From a checkpoint of a small mixture-of-experts model trained on Wikipedia: 4874 steps.
Below are experts of layer 8 (counted from 0) of a mixture-of-experts language model. Rows are named router (the router's row for the expert), gate (a neuron's input weights, with its number), up (a neuron's input weights, with its number) and show model dimensions 0-191. Each number is 128 + 32 x the weight over its row's rms, rounded and kept within 0 to 255. Numbers have three digits each.
Before each expert's rows: a language model's description of what the expert responds to; "gets" lists some tokens that make up at least twice as much of what it gets as of all text. This comes from a sample of Wikipedia text that the model never trained on. Tokens count by the router's weight.

# expert 2
Description: Person-referring sentence subjects in biographies: he, she, who after commas, first names, and paragraph breaks before new sentences.
gets: "\n\n", " He", ", he", " he", " who", " and"
router:122145142158164062156161163138141127159120108138127103071109157120080146108143130153104084150125146092132140146168119097201122157091192132125105053104125117143116097163154091111144101134162045077114113173156150157146106165147150141119080116186136148166125163153078157167086188101121107071196112161167101137083133117134141123071072173081120108155160131056118126147144149120103116075158103095223164103171160149105116109177119189090106115113113132119151150157129080083150177119103110158103137093139062152145100129118152177141113108153117099104099085193153137103140144079073101152
gate3:079093150167120109177132154140154150116074174131087116109128162145167146113099135122069113097192172117157149147172110124179139136058154132099122101132144125124131106165177166072132112124136124158121155146130124082160121119166146150145136125108162163098140099147080118189131112060122163112096148125127071168068172151148125140140145135106110119137116097111048090111117100135151153114122104120169167165226165093127159142188134154163084075129169130135076121114084089131077129079104137166191115110162084143088159125172189111113135140121162086093114101201167204094179075083137142099
up3:136159156096141183083150129132149108136113073134113100162095114110110095150143096183151161115078040138100147093096085127113170115173126129110120203133129150124113120106087082153121108124152126102107102133163118124108128108133062143195142124114093092110114175141117153070145168167140085126055075096153112107236059114119126149093155077100222164092122134120180106068119144118087147130086133134128090077060125152152116117136150118131116146102142116069137147082128182129163120165130151107148136141128164047120110128088079115167132098085099152149102151147114113190085139133071140152
gate4:188086080158133111165123093160223144101057139157153171140119098145058156140182124121097125117120147170087160155161099083161120148173139126132094060132145142158109163127127111081133176134150090036147091185174139166122132135149179057170106123118125094138148096124058140178104128159148115094131122097097116118155140122150154109125179120144092141166151174095112108156136116181131103123132107130074120153140132071060106095161132127168084157176151111113145182177083094097097127132097094137093106190139112143191155134146183122115132114103090132103094125164097096083107172097163099138
up4:146159114110192167126106090121075109112145080069161086108135168101177116140079178120061133104119167168137115138080129194068127161104088138143121083107169105192126140116134174155153086119083143165135138057178122117143111156110174100104125087084146119132145098119137104127139139064132103105080149116096096135108167157080111115106086185158156130107151108175082156146108142122136125131139167102170183125115135149135210168108104141125163100173097153084137121151187154159140064121148129137157128126157163115127143158161052124135138135154116168103069193145201102134144126149206084169

# expert 34
Description: Line breaks and the starts of infobox fields or section headings, such as "- Born:", "- Coordinates:", "==See also==", "- C".
gets: "\n", "\n\n", "-", "°", "==", "′"
router:075069093144159134122139177106127128210148086167159098076140140101125127084158093146087107152127121092143141187180096052142167184142136128140117127123148134159121111147160062063145116120130109125121121168127147132174112116161162141141108102106174168110129099161097147136110147108139113080163128171160133158068127134112116133152077136071090160151115098099162138155199178125112143114207120083134177068174132169126158111210193193122192093074129110122160129175150093114130140173127119116081160091116097132163135155166171118123170110139134117126100128150146133128191130051161101098
gate2:072160119185113151138130148140118139158076132102209132150129131123186090140129141087103148187160090145114166116093116121143121124188090140102106133154132076182126131094120195151122077108171160091170105129130176127076099070114175132145106159142145137152189102134193119143115171138190124172114126084149119103128102156217181176156082093128115144158148120073183104071128176152159172117165097108107048088136165158161112107151200120186141125139140160125133164120152092084157142153163122175123134122160121123073058085104116137118131173102173100140126116134121079125123142121093148105
up2:089119137039059125080122127126102151082148122138097121172197138116080154108127096085166123120140131111207117144100161145091188169101163106155185159118173138157172161094138124107223120054136134145124104131133132121135145122169132152132102143092187115122090164142152137089141086127113150116064123157110075114118125147085089122132122095117116150113037143152102133086117133088094160075126129030126147081088148092162138135187104118144203146132109118127139120115089171140123102129137135117160176135153127146187175114054139101095135179092146149120123117081120112108103082141184151110
gate3:167113099124156183081167150139114118076145061120135102101153101151135117078092168075114157167144117134095110139103210056134181174138066158125120117127134126153147108165149118089110173172151131177171073125064101104171142130127155116173088158157110133112140099068149091145122138136116162108159144172160102122117086114102097121168157125079088195163144145167074156173182173090154188132107082120068152092106087056138127100159164071142139087103107110120117163181111094122106099153127155105109070101158129097127107152116139131073110122145109141051124138130097139133143126146108121051
up3:132097143159063112127059208115108116140165171141125168138142188107156092077135094141098166108112140113190182136205067138124131184126205059101094162166121164132139110081108123137154092051125159123105154081160142180142152113115119148139162111156211140131124106194103146144123103126172112056072122089156187168132170158116132102102121136171176127119094128136127085081072140172106136157168151157122089111115149217122117169180086163156129164155093103154134163157141114152117155094107100127097115122120107126102162145110100087151105151117120132155102143147114107134121092123150101166

# expert 29
Description: Line breaks, pipes, dashes and brackets between numbers in tables and scores, as in 7–5, density (2.8/km²), | 8 | MF.
gets: "\n", " | ", "-", "–", "| ", "; "
router:143113094127222127119121162116137111208106136160130076122131112163103109115158167139113111138151127065139174164122090069160133136122147142127150097070146155110142150167112107099117128128167042082082158163162138104172087167142126136182121109093175152092112159146097129153083130167186142072116077147147124135075163132073156086087083175045114133171115109067130138169126132113073109100120114109155160105132141155114143149148186165052112123107135122077156167146149104129106175157091133147102183128141093078159154161168143134149122112196094099093128090110155115071163107078148135151
gate0:194197111134146124154188132151213123128134088103138088173087162148098071102161128142089112131115123079136170156169109092080086085196138151109117049104153068182160158145076187099127147128148069144215116125146216141127121129138048133130056091119130122107110110145122107147146177079073157090168122140182085124108106099165120156166190174125124197131171109121107124141168155122091127121124114157112134092163158120173146163138145124116108121130137122171141131122090148131152146118128128183115139143121119160124137148104135087119065126103107075136126165109098115142112104135155193126
up0:142123183091120114137120067133084182126176127161099124190171122110111131123085108111162156178113141183143100109102152129147116133181115117199160164174092111139068084098146076166168114102149163163067142167098128091133171157135126132151131151165133120188205122113132092146149146141197124104120133121103158144105148165121177179177107150181141104118102176159154135135110091128135109107185125178122074100121138064145084126208111081143129115149119164192117125113145173107142115119159163100175154129155165154142079199125095080101176202084126117133122132123129088067152114145145083147
gate1:112109169087110095135125098163171091130070105130162130144082126114076123154166124100097140158143184081106143191112104155181181126171133142119159142112109181088137127129129125155170152143187102187124142161137097143161146125084197135095149054124186125116120154092205160082145132129121103137110114162102139206130080092171147089114121079094130137163106091096097207155114141151134103092156162090148146113111133208125139119126149127094114146115129157076137135108108143098165106110076130121122097120093068094073175130171122085129089125173119105174172156049121151148161105184140081076
up1:123067132094117115127113126201148100097082057195135109083072109108130121035115099144078107181124107115081172100175108131134147117148207093134133142132129147058135067142088113123086142141095077100153105133141076181106115164104103154124134131132162101110084122149196076092125097184149148131111085137128131180084163092097124108133087138127067134155087093100098134079122138195138100115153103105107134093074120185106157095149166159105139123140138083079130087118089151105155139157152125124119052160157092124139153178112107100143090120141101127138094165103101148144129171163096129060

# expert 60
Description: Periods ending sentences and section headers, colons, and decimal points or time colons inside numbers such as 28.26 or UTC+5:30.
gets: ".", ":", "s.", ").", " as", " by"
router:077076127179158114177138159113118147179114124113121114080172151134100151100172105152103156150128121107115133122139093084175185136127116123136109164118140162135168125153124043112183111135164042075138100149148145170141073132163150138167120085138150129125114156145114156155069119103126123126170157197170105096090155119143158144083086128097144148119107123102126133098165134137140127143181135120150103148189147197111170130166168170119113117123093142100129125107158094095154229136101185112130211163178128113147134174210133101143136085159201125169113079114128123108109077046092104123
gate0:123118161138110129191121096144136100107124123090126163096071136136126171123169164169120124110118085115109102130177077135093118141099129075082120098145183119134073102164179107111131129144142098135167163158147154146126167049161122126132112110154094109121169111147142121064154136131194179078106163114107112131172153113181105087116137181108117114183111097114096141109146076139129096162112102115139096115155185182139102096115139123119163152160162150142064119109121097105111183145108117132055201165145112160153195119111231163122064156106184083138164112138145181141118122092129232108
up0:165091210141150132151133072125083148151121136096127131079114057090180169169125166112144168107110147121137145152091140160078185121115096068140084150087165087119092087159088121081172118155101159174140119109142158165138133101138081105094164145150153080123134169150101160121105084080164127126130209116130134143072071115155078143055142157028129135143145143122140165071130134164133072148106129119100128153179161139115084071129170135105142136123153123114136162094144160133137184112152137147088168112184172162116162158142178103106085152114213108104127106106147156094069138125144128119
gate1:187100124114051135136091145117122116079136160119095107082103144071141097150170174152127152141153075133183103053158119190165120171051147094091161083077170100152126171154124098139102141146100150131165170144115148142174129080106149128109163058143090096159159112123141175106143150140114168143076138169148122111135126059095130104145130160104123109166084123125024105073111135148121136136091143168144165119125129116170064126127103130139135127155117120099140119230100100093086105131134177130119077080111169112139149135127152127147180127107149086097152063124123134189116193166106134151
up1:139138143211108108148208151158116098105129098131125108045135215150166145137113169090116090116123131139133100100105118116141192135074141175174132165112189126155145155098103176086158120154095176167110173139156132182147132143135179098122112116127136130112099141114131133141103122070140107121123138082070202164181107122155165112101116090129133128095081141111145133172108096145119158131171128172116147141178166176071133157117130109084172195087114064147168092182096123167103156095109088129170151102138163110151113105061166129135090151169072104170111132095134156157123056082163144113

# expert 58
Description: Pipes, dashes, line breaks and small numbers in sports results and statistics tables, such as 1–0 scores, "| Apps | Goals", season rows.
gets: "\n", " | ", "\n\n", "0", "–", "; "
router:137113115163208142129118154097105132255144114154157062115116167135145127150113114123114125190112157130093131119155073043146130156091138119102127147133119126162151083114119127087136108140113088138110130188129154143140090103097126152143120107142149158142147140171136134130077168117145107049146113125181123131038170112113137121133093131077107144153152148051109124126129195122109113108177118115148158081183135161101132107173184188044179111056124126158125135117124092110170193128122132138127187141093139108144141144178150154161180100169148087131091124160103126077162135059127112141
gate0:132133162169192143103191076145119145088172141081144132107162158087171168135113196121123139114165147070092073105089154160118131109154167089129151142136150172131152111148140109164129092144075119093141165161124185059073111160102159147115162136154127111097127173051092089153147098078122089103132126128186092163130193158125169092162119197123134131139113083139148101158128062133163110149181125119111131101218126125153156172165096195118097128125122084118089080174130164163134162128128123124111107100153077074113175145147098161130129137185160078137119109129096131116088162102093075150
up0:130155160176146117107136134103111185152112158135152130142181187147141104222157144124148150126145162094126121145160141138053126102140190086133101084113095220167138117150100090142132098138148062111081091139147112139115081116150126140151182166161104136095107072138152137147117113166153124138130104091147122139195134135183115107133065165106170096131118076151160087103121164122156175073107083116111192092166128149139168128134115103147064091123168118081135104173112124138142136095113068120106085125140124148107082131128093121156101117043129157097112137163108151187146098139209219094
gate1:141154069147149152177168162093162124169111170129194157143164153128128137167117161175076149125078059103095093142221112128135078113129098175197063129182156118149092126129176138128124102096145108170166100128096095145140149103102085134133107139128126167111141150149104079093146055111190175169174111162146080151085117163128193176122125084123096064131093148110115104098119145196133098123138088111151128093158183093109128151149160134106163107098056100179080147118127190109169163141140162143099124148082120131114130068111140117141113142149134095127135128125160169088150192150140108101
up1:098112099152101081085134070112126086137128094120156090118107132140098110098117079150155191082035153138142148119128077075135154130140095078160136076115102131058107123122133100198127107054140163107138106129120059124137167153100097091036154105124109104087122117136104137120114214145094151099080159085129115169122131130093090123127092116156123049194139174089117136118172111177110140165155120163174121130161110132146133153078093115129087167149113169151123096123150139146134135136100156090134084118195154177176115095055116118108155152081104156136102110097155103184159082139103135148

# expert 50
Description: Numeric tokens in dates, years, scores, districts and tables, like 27th, October 13, 1990s, 6–1.
gets: "2", "1", "3", "4", "6", "5"
router:084119139187198118109120195120144116197107126132162099108142173151112171139139132121115111179099144130183159117175085074117149163138172118144091123070126160134133108127118132077118117127192095115125132148183188140154102083115111186135138125193093203162126161105103132131095176088145107096133106142183104140082157120140132091084061135079108137126153118080108086121152136133042140096184117155142128109119187126129141115161199151122150110115155139152145131165119119126178226110092132151109153118137122136111130129153088175185139142161204103115079100119117160113157112041143137137
gate13:104068160108105126109116106107108102082106110122108138131117037101106159089134165178129160123103188133161156117122116095132135135115111141087027142151132142101119160134097081152085155160175118136131108140115116151114137083065130151101123121122079135153079133096101170125151095113131128126114157095137142097111182129175144127081132128179103135184101023090162099123187082156222125076110112187166097102105136119098173140118125150125110123154174119124179092100192065130140093149115121095042138159108064168131095099080150168135146092149108118073109123098138162128124071110108137143
up13:206144090151067062160142165188150146151140155115121108154145144133083103127127106144144155174136113120177151175139110100130172128164151121131103109099150069117087116134098161092156181164104098155148163133123117193128138105134099074090129068138127142135134147096155136158089145088078142157116185142174144099179125128103144087142164116136113152093076076142095125121078161161146123156120061114117156116151184091144122138156115126168114086150083117089074184147107162136123136146173118220193104108127101082108144097143119125163131104122174127185107116159063178118113152141060230144
gate14:101157114128116146189104225139123093145148145110176147108152140167143114125064135070131137136129161168091118162083145154172126053181082154115136124120146117156119127144099134165156193144155081156157119135177127095123138117179123091133146124150223175125083140133167104187114148119099097087172161082112180137107108059108107129193065117164125120106109175115160128165125142125134149145163078114135152086116140129129131114187114076131133117151107122137137105114085114129141136063102085104148092117114047110157109131112152155103128154135072179094108189105091109090130075118126204198
up14:179081064116124133112124075100088120108150094184118158090106100100129124114117132102169113168175184113163146153119114086132129174120128139134151163120133180144108130114122140134108128101110083122065096123080133138108113075153101146176094113130133161164148130196152138125156177150138117156133182086049110172109081146171134143129128131167069103110150105133094130154084150156107127121089163140108118110166117105107080064034152150122150113111132127139144121145164163147102082084133161123095163136103087127112172125164122129082133047164133210102110123113140034088162130124014130080

# expert 46
Description: Digits and number pieces in tables and statistics, especially decimals and percentages in climate, election and sports tables, such as 10.3, 2,309.
gets: "0", "3", "1", "4", "5", "6"
router:107126115125146127134143135089106162203155136166118054098138169158113165174146113135139096173123137105124117122130047052159122193102144130099112115089116178165161085123094093082178097126198099102108095138146174156170120107120121152178106155149112194132086141181099166110101155145114102111147131098164108132073137121153154102108058127147095147103150145057114128148148139151109157082159146141131145115133175135140135123128177199112141158030097127122181158161111103149184182133100178125129137136154132147137150162181110162166142106149149077099098082146079135108131120027146105132
gate0:132095111163130128100152151129094080184100167140121163130168116126177120109122119121165154176161106153153126149120167085145110168161120081160075158126167075188124117100172068128152056129091172130091142107159080144158146147063142133073120147170116100138071114132135109123109157110060090109153182107097104090132100109149156135124135139109086135165136126136132150087221168137128119129191075109086118117104092155135062110143180163125199127121157189095142138069155111110104111121127121127027163150148157139137177097131163134097163087141091126146088136078116101122087055134069113117
up0:091127182143128143107132157103134172080110119092159149116095121106116092120084085122178170145097166159127108084099139141101123109048114075199115176144126102166074138131124188120108157145148104154068160139081139173154199092143120103126121114091146117148148140164157136085152143100108145098102105168094105081082135140143160120120110124158116071106137145103189109068093186183154124156111107132114088174162134157128115118084229128114124080104113168191186113087098113108117156081129141152113184163107138143148161103159144126092148140161189142146119156123096086148117107088055106211
gate1:149107064096104146132156116178152060141045069137109144112140139128157108123151071144145151158158112126184202112170132152118140143153191128182120141149186094114149194142138107140136132125059137136103132108100180109098177161083164108092145119126104135110147048180176117117094153091132159129164090154150128107178174137146116107192105081114059117131104098122118131102132199106188072184128128157100153142139130101127090139121150183108116112098055131146117110099192160130103102132153101113124140148150178076147161093086096130123134164126139144120119125161172113107180126188174179090
up1:100093052082139148132150101167131089166068085110124095166190128166131112160086096096149138130156116124118165105108132086152135108146114083096086079078143106124150133090101046133149096142118112088095160130157090147136172106091095059162099119153107084121117128182178106073117129144100135116132221099157164070138142052129123132154165159167125176138077086120089132147149143142165127057102149129112128168122136081125124115189085152159111151130146127144212126122127139140215114153135140116131089142114124090186108082132165111130072082113104113081175128142102141090100092177111098124

# expert 63
Description: Pieces before colons in key-value lists like Arr-ond-issement, Department, Genus, plus leading numbers in table rows and dates.
gets: " | ", "2", "- ", " ", "4", "5"
router:110130152200192123135103152120173146208121091201145140098116161129126125089112142144112140161122134062127158129158091106151093156158176128125139112071154154153168122158123150065218124127163114113119110140210130127184117062126167162166081099151147160156082139199139105124120123089140110089154148127162092121104140093101190116099118165079118136110137153066077083160193080119091124100181084095160130140145172146112132141180137162081177148125116140118153139141176137091165169114105150115111166074122073122071146107152158135156143099166113073100104134140136119106145068095136099110
gate1:125145177157183170056128133064092099128116113142140145112098098205112119073135174126156153133177119094109140112111106106110107145169112124136178117069070162074145135111073147080098126115107117147089147134132149144170122046088187143187134143146103139087107082189147095158057135049128143146124164173110094158099173158146166139096092131169132128126115117106124090176119105120080122115160146089154061145142131130141130138110163142075106094095171100131094138112143128130170152104110176093137178118127116097107141113147133141128124131125226068093078131133140193110068080141144166080
up1:118164159130134095075083138138084190149126112151119119051175132128137150147130141124128157157120149128104120038103071150137145111117127106195103163150154081154095133117074114135149138093144124164099156114129120105165165176152129159102107088090096159120199192093087138154169084112088117097149131120114096155111120137139121159109146153073167126099110110145163047148113105074166086165102112192121151132144145095174120160118103193112118118152038146136164134099185162139124154134090148137093121106095171207112121082133056102142140107190137148111147206133087093107097122104126143187
gate2:117136096159127127152154171114078136167126135141107121139118140150128140152125101161113156130139052095113151110110036132100125147144121110111130088173153143115135166150133108162160144172146120104086118067097086133157163120071183118109146076172078135107146096140130089067096086108152200092134127161154105108110178117181233173147137132165127108135084175044234132140111067130149087135142158117150064075131096148097038138135150155160162143095151128132131153164170130150172165103126195111094113116130130116145081133160150076114114116140119112147120168134158102092162160118107133086
up2:186139116154072119125123150149113107123081183123134168145121186158186038135101083115132128136129127137114118156153165112143154099137147166151112123126106074118112161127158110150138105126139137133134198075096174157098103154112109132114142195120088091136158095129090165119173131053118090127176109103106150082130093112112109135106119126103161158132124110140130157116148131145187105078137105124153144104108143105109227164112130138166105164084147154148129088048105123131184071218145088185125088077108174104156140096088139091148102139115072097117121076045086158195134145115115093180

# expert 39
Description: Public-affairs adjectives like public, political, local, national, plus of, and, for, and word endings in government, law or tax text.
gets: " of", " and", "ing", "ed", " for", "'s"
router:066104108164159137091164156109137135181115133184187085090137144094084165168107146123109150163175118098162118138168097115124144199102133131166130130134118168112175093162097087156190080134154085111136135141191143144206101107085108176160124120135151155112094134136116154147152129129143122125185151147155066135075154142095163120097106139131120103148133151092108128164158107112092106159209084134142172101197171175137154126195194177121165094106091152159159162156146092120176223141126160151099131109135067140130126172160128132190160126121172075111101086131150137110161088118145121097
gate0:090109120112151120076105147177153175161104109131129112115134124112160179151088144126124148092169200167198110066146104127154145111142150138154136062132102092153138104136106141153104162144098118121128165082119115100164077124160107139082143098154144127179157096124096138143112151071143189090163123073192131161155245126102141100077121076112172101123137141139117136160161145090147107134141155117056153129125096130136205156121167146131159134151133151139133112162139091139062097179148059161076156168182171097106096099140075117130126158154169122049131109076149150086153079144132133081
up0:182164083155168120185141126152108130144145169161124135129096132100130167078156179127129148158118142126059135160107171106182194144141124101074090161178110185156085148114118145084102125069128137119104163127079126127085140176123159066109109086098165136091160074145136091073107093137117116065104082142077084122084069136103112061162178156187115111125097052124150117100145148170121131077108159090154081180108147114106103117138140124103135048156110119157100156119153164133168171065124139110170109162164117109120094148192154147149087115150146152145113139167112106091116128115108059131
gate1:175103137115124102036123137112085167172201182178099141156089177121060118124109057138141158109168134063105104092079159135098142093172137113130124121122126162139162122192185138106170089123188145156171150107158143089169144125141140067105137156137133128186138128141124146115119171170171117116116177098116100183136155127059134150166086137131130156110092104132115063142092087139106173138202172144089153096173089111155137163152132090094131095127152162077101100124168104123137111117115147158117079154154110095176059113126152136112135160092119127089082136189142119081178129083115138095
up1:125116115178154105096073090150107135133172092162115072132129105119134103110119085133199113121088098166117081115151052108134168118146137144184167080138135174125139094109180092099170152125135176164127098099109152075114157099152065129093089086152142135157118123120113114125097156099170118182141170101187108156113147120092189148083137127141098126126158099122087175043126136111127152146172128136112164184147114178188108111150155171091185121087075132129121157201110115140135121130105184150075112115106077106171157125141080125145119100059226076177102140160134122115131143131098086116

# expert 62
Description: Sentence-final periods fused to word endings, closing quotes, paragraph breaks, heading = marks and closing $ of formulas.
gets: ".", "\n\n", " =", "\n", ").", "s."
router:106146106155145083131141136111099139219141150152168121112124160109124147150106113199086095143093122082119156119128073072137143140148146136158098125073131150160180119170117093129187142112175084105132147155158136137150080134144150185129076101096147137141117146177096164142056099116132092128171162165189109106055161126093166154106107130074159156124129147105103141196172153119120149135201150095152135162158119167117146116179143165125120120110108135128157188108130097148175196165062173131129197145132110147116129098188100133150141086189151118106128096139081131060134124049079092161
gate0:136093104164156157126119103129163114189160158151132161189138121133145110161113110105125149128183057083091150130087150057132144127087110204105172080103113124163102145121108188122089119166110099141101109122136156146195105111132119153204096088135115104155132159112142138113139095103188116162176136162130100142131089132169161170135136152153132182114151143122167072114116107126123157087154123089078137146075176065096123149094148172147144099124214132108143122135170089079129156088119131151123148162024075117080170142119167044079127140098142150073067163135143131088154122116119155139
up0:162141159120178153179113107126133177127114159149177147167121033216127110132163147152137136132137132141164128112109147111168030088116137133101109208131089087145097132150101109156057150177164145156178099082127164128077156112161142146132194088150120142137130155145087077116152093106176136134172136186102136079146152107168089112108141109169164193145169153117167147106202117168133122128212105065097128135095129119126144149137104145099127123121170154138160143063131115139123170113116091114125166125122093165087124126135202120141084188093116118092095136131074113159104163134122140169
gate1:112097160160156100163154167105067136198162027106146113138121126077177126185132146154126141122089057113116137126094159142133179162117130163156159023123082153118126113169137077090131123160118160130128132124138151113138132138163120157098129183109097141105131134160107128204134127135122131122181094098146093138093124182081156142141093164103168139161157146130079069159110140109131078061111140091123102127145102142179160122136118065119141105108092124138091123144116220142129168194100112093047112157159131190101083105128079172133120108157098120155165142145136096142168186105139111092
up1:164169146169139142222090097139130173164108123121153080091085166103197225133109150129161127154115130095093100086117171123191095095137143077137175111121098184179169180126111161121134146116144080146101141140175149118071091064138147156136162079124142105127144126138142161140111138115121119091129181133119111095108108153143168126085159137158124147110107083134131148150132159139150139083091131119141132155155123146092160172149114156103139118125072153076139129158141127069149143115170106110101153130108138134145159120211149174166098043126091105131208111138143158201104192082152153055

# expert 42
Description: Starts of new sentences or clauses, such as He was, However, While, In, and the leading 2 of years in lists.
gets: "2", ",", "1", " The", "–", "."
router:107102109150181112147128155183152113192162124128129091103129174092094138104103183163125095168162168081142126114124084078138160191145146103147117092075095165149175159152105110135164103115150105106166156146175124143148093125141150154110066071136156144097111108175098121161090154143112142094154177184211067109082158106118115098082126173089124086139134151078093124151161144116108106120177113130195148156149159179129148151167150147095122157070105126118109101133154101057138195122089145135113179172146073145174172127143100155133116070147103124104154126117134150118156126046087048119
gate0:138165124116177123046126136123190060124136108166123119141059152127161109178121149122111136185134123053143179161109122072081173088145084096117127130203098127145137140143183140143196086068165149153169092163164190073154147106102172156156127118100141194112097083111173141169125114132160136111114133107124093135149144105100124142174167153160174111122121121123099151164148151128090128132132143178145136137133113131172141136141157126104177149092121117153069136117109155109065141106139127097178153137137143133127194148179065132076069059056060116087126169148145179131149143150117130150
up0:073165176114100165122127127104104085112137146140174146132133181112154186201115043066117132144158141114116114137099105143142139114140158125116144106097152171155181142146173097114118095137103114108171143124144099153110089123111153155147099142155077093176174080144110124168132091073118069184143143093096162117145077107150165118105162116087122122095142126137162157182127156157061090098140183161133126140133133125172150094162162151095123146095114119130138156083169184192080123053167133070116148166139140116136078122148121147207099086067121113075087140144173171066156158163084073125
gate1:113140117109119165207130148111084102170104121122139090220098133088145117196089155145111178123151122074071082165163130116130068161129138147138119121099123153126088093140119143125122155156113084193159080165176139126111070161141067182077179102137098105162134194148051073123167123109131091121158175113164176130062118105118109112125128171183080096177116164123141163172131166197137087105159145144090130158127091129123171124148125146100083107158163151132122171120160099110148200093132144164131102162127083151155103118152179156120124122145168115160157154099196132104108158117109146117
up1:171094210167088143121087135137131093143122120151094083151173165117105111111127070135103131126141113116099148101099026086104110172108165111096148164165148165120099102111149058137182116132182106144132104123205129130134171120158066121108161081157120113132120162135137140157146167199076119051045157131115189124114183136131139073145088122062156139160116137125189165160140166126123170169169116113133122156105164173164160101161102127104112149181145138158115111152115112087094135120143132113131135130125089164200130145106151142082140186091106134191102111084136132123117186164131129183

# expert 37
Description: First digit of years after commas or parentheses, and short phrases like ) is a, by a, two, A in biographies.
gets: "1", "2", ", a", " two", "),", " a"
router:097107108149184108112146156106167109255116182163157100084180143143128107133148148160109100170114164093182135134176092079138137143143161085152083120079130160126168137110124097061168093127169084087105121160150144180163105139107148166107144117158111163110100114148099182136127145101162106101152162159157089138123181117123101062093125144097145138145157130100113084168174123125119102068172108108122121124111182151115190128179225178119136136105151095100135175155134110103204184105104112120101152153152099167146145170122110147168147076144148091125112079146143132090152105071130107094
gate1:091187153124184124137091128092121180140115091166116108156165126144112122143183100135132140099117155159093103074178117106070174127112183073168152116098089108211121182104201084073113160152148087187152126145090082145174174157110136127087139108180109149138099137084111097096151161094145084114078125144106077056074109140164132106097181091160100161140146118138144109134172092110095098126122125075161151138132144136073117120145107122063066177103112117073125152086081126158125160192105133110091144118113186109128092076118149115135092187164135123097144092147152099099131112096131101132
up1:133100125046115170133148106152157073151141141104165084125165038116086130123098184139108142121143129086115099169108106137152127108068117091097124077172127132093056130104164118134127113126123099123119106118141103093125148118128113143060087084200137095122095138089063140132142130124165167144160093103068146104144159108085127059108121088173107080179098175151139142140144136155146132129186133145197145119178170142162150093129155141076104109069126128122121131164059084159101157162128150098106170213099125144121112122127166123165114159124115068145058080140165138098182132125102074088
gate2:100101138157154092111102110144128104158107143164120155113161107109082104170167136137116173099165112114080163121103124094144140152183135099129172095073149146177144133115173119184175053060139075088089111122141126168188133077095157124112158085156129133172122085102095136154132152103096100078133146171114146158117132125168110131137080124097109145179122208125123116143191118177087131124134151100157122117122175139108174120156134135153097170166153131101078137137092113094146075114129107112073121155155153135113000144147180198171104038111126128151084126065130156122148101141147108129
up2:140103094136176156069148173166112120181083109174157090101177164148161102099110099178114103134171118093180162140143130095130115098100107138151143108087124142079226098128105126177167123093192091080104141133124190077089087066185157165122187102159152124133085121124107127100166159138155105085184068149129123151143136130092082121087120055115107154114090168132088096168119100102150142104125112118149083133105103059158151153163139114159113129134176119131123145143138141110115154138178152117110136120171110142083063198143145103214118172129165121124088166101118148081130114102092098102

# expert 61
Description: Numbers and short entries at the start of table cells after pipe marks, like ranks, positions FW, MF, Bronze, party labels.
gets: "2", "4", "3", "0", "1", "6"
router:114137129142188083139117187140104121205134165160143100113160150145164101121165138188114096164108185111105158082136122053130152174124162121127140139063123134113176105149136116133144094101151059090096123179173113181185062127162118166155081139178134159165104141177115141083122156158113123072165182154170135126079158147086154071072108151083126132128157133089108101137129150142096115121183095111123151155145194148081137108140181168123151090128087103111164126146098062122198221121102160118118137113098098116070174143128156129129116111119137132133131127164107108133164074070138154137
gate0:117051100174101157136178179189136060172121164155075156068079187095119151126153127118097103158155151103153175155108081083137164128162125112125109090078083120119102142148143099100114138142152095116151111114138166098095127096096216104205103152081096139083109112135142101164076104063124143076088162139199113179150116092115109133132108137135130183173140093112148153146154081165107120114155147124114181137120135133064160093189112092135099133143141129146100169154112126099124112123110139181126139159127063114142107131138090105140166169133141083100135123147078143121139077088179214099
up0:088122137132074170117098118134177156113138083110163115100163036084135164142108143129168164103129067171176150146146109153081118141113143088128144134148109145131138145139149114046086124161168128113161076118128118129172104125074174090116122107132107119114104155158182086088058151200169144097136145160113090144068210102167139117092162073177127097097107110104107105126171133116124160126111137156160045148139191124156151114154124118107091137089158170154174063081144114170180087119115113090151155123156107082126118121075130076201151136159135134073123073134131132124146095153120107086
gate1:160126131124169113116161123130129193189149105125160089124155151080120153050114145137109104145156072107117172108131075154125109124119174167128143178068131123099126118146171124122163102127121055041153117129103151125163127130150165105135083174123172071115159146172148129165103145134125024086138121127102112069102141108124141105100161127151058130117096108142062162101114095119160149109170058106104093123181167148122121088174130178109126094121170145129099159138100097118136115108149152150151169109101110078122115159171172112156094114096182045139185085142151149111144124146096107035
up1:134165075128069140108122109185186160109115177168154118105156118067108080175159127124171100132121226106123090145126163126134121112056118098135149135117119056138089137152104153166073153173118098082108134174124095116142123090076142106147133119103175102132088155131157105167175067114143135125183091183106178073124109080134110152130131133054130090187104167118176113133129160179122130131105109125125144110112113125167108141141071129113022105125085114168141146134114070170147151133167145089154071099144107128156135122128123064140127095154133092143177156155158072113116131126180184141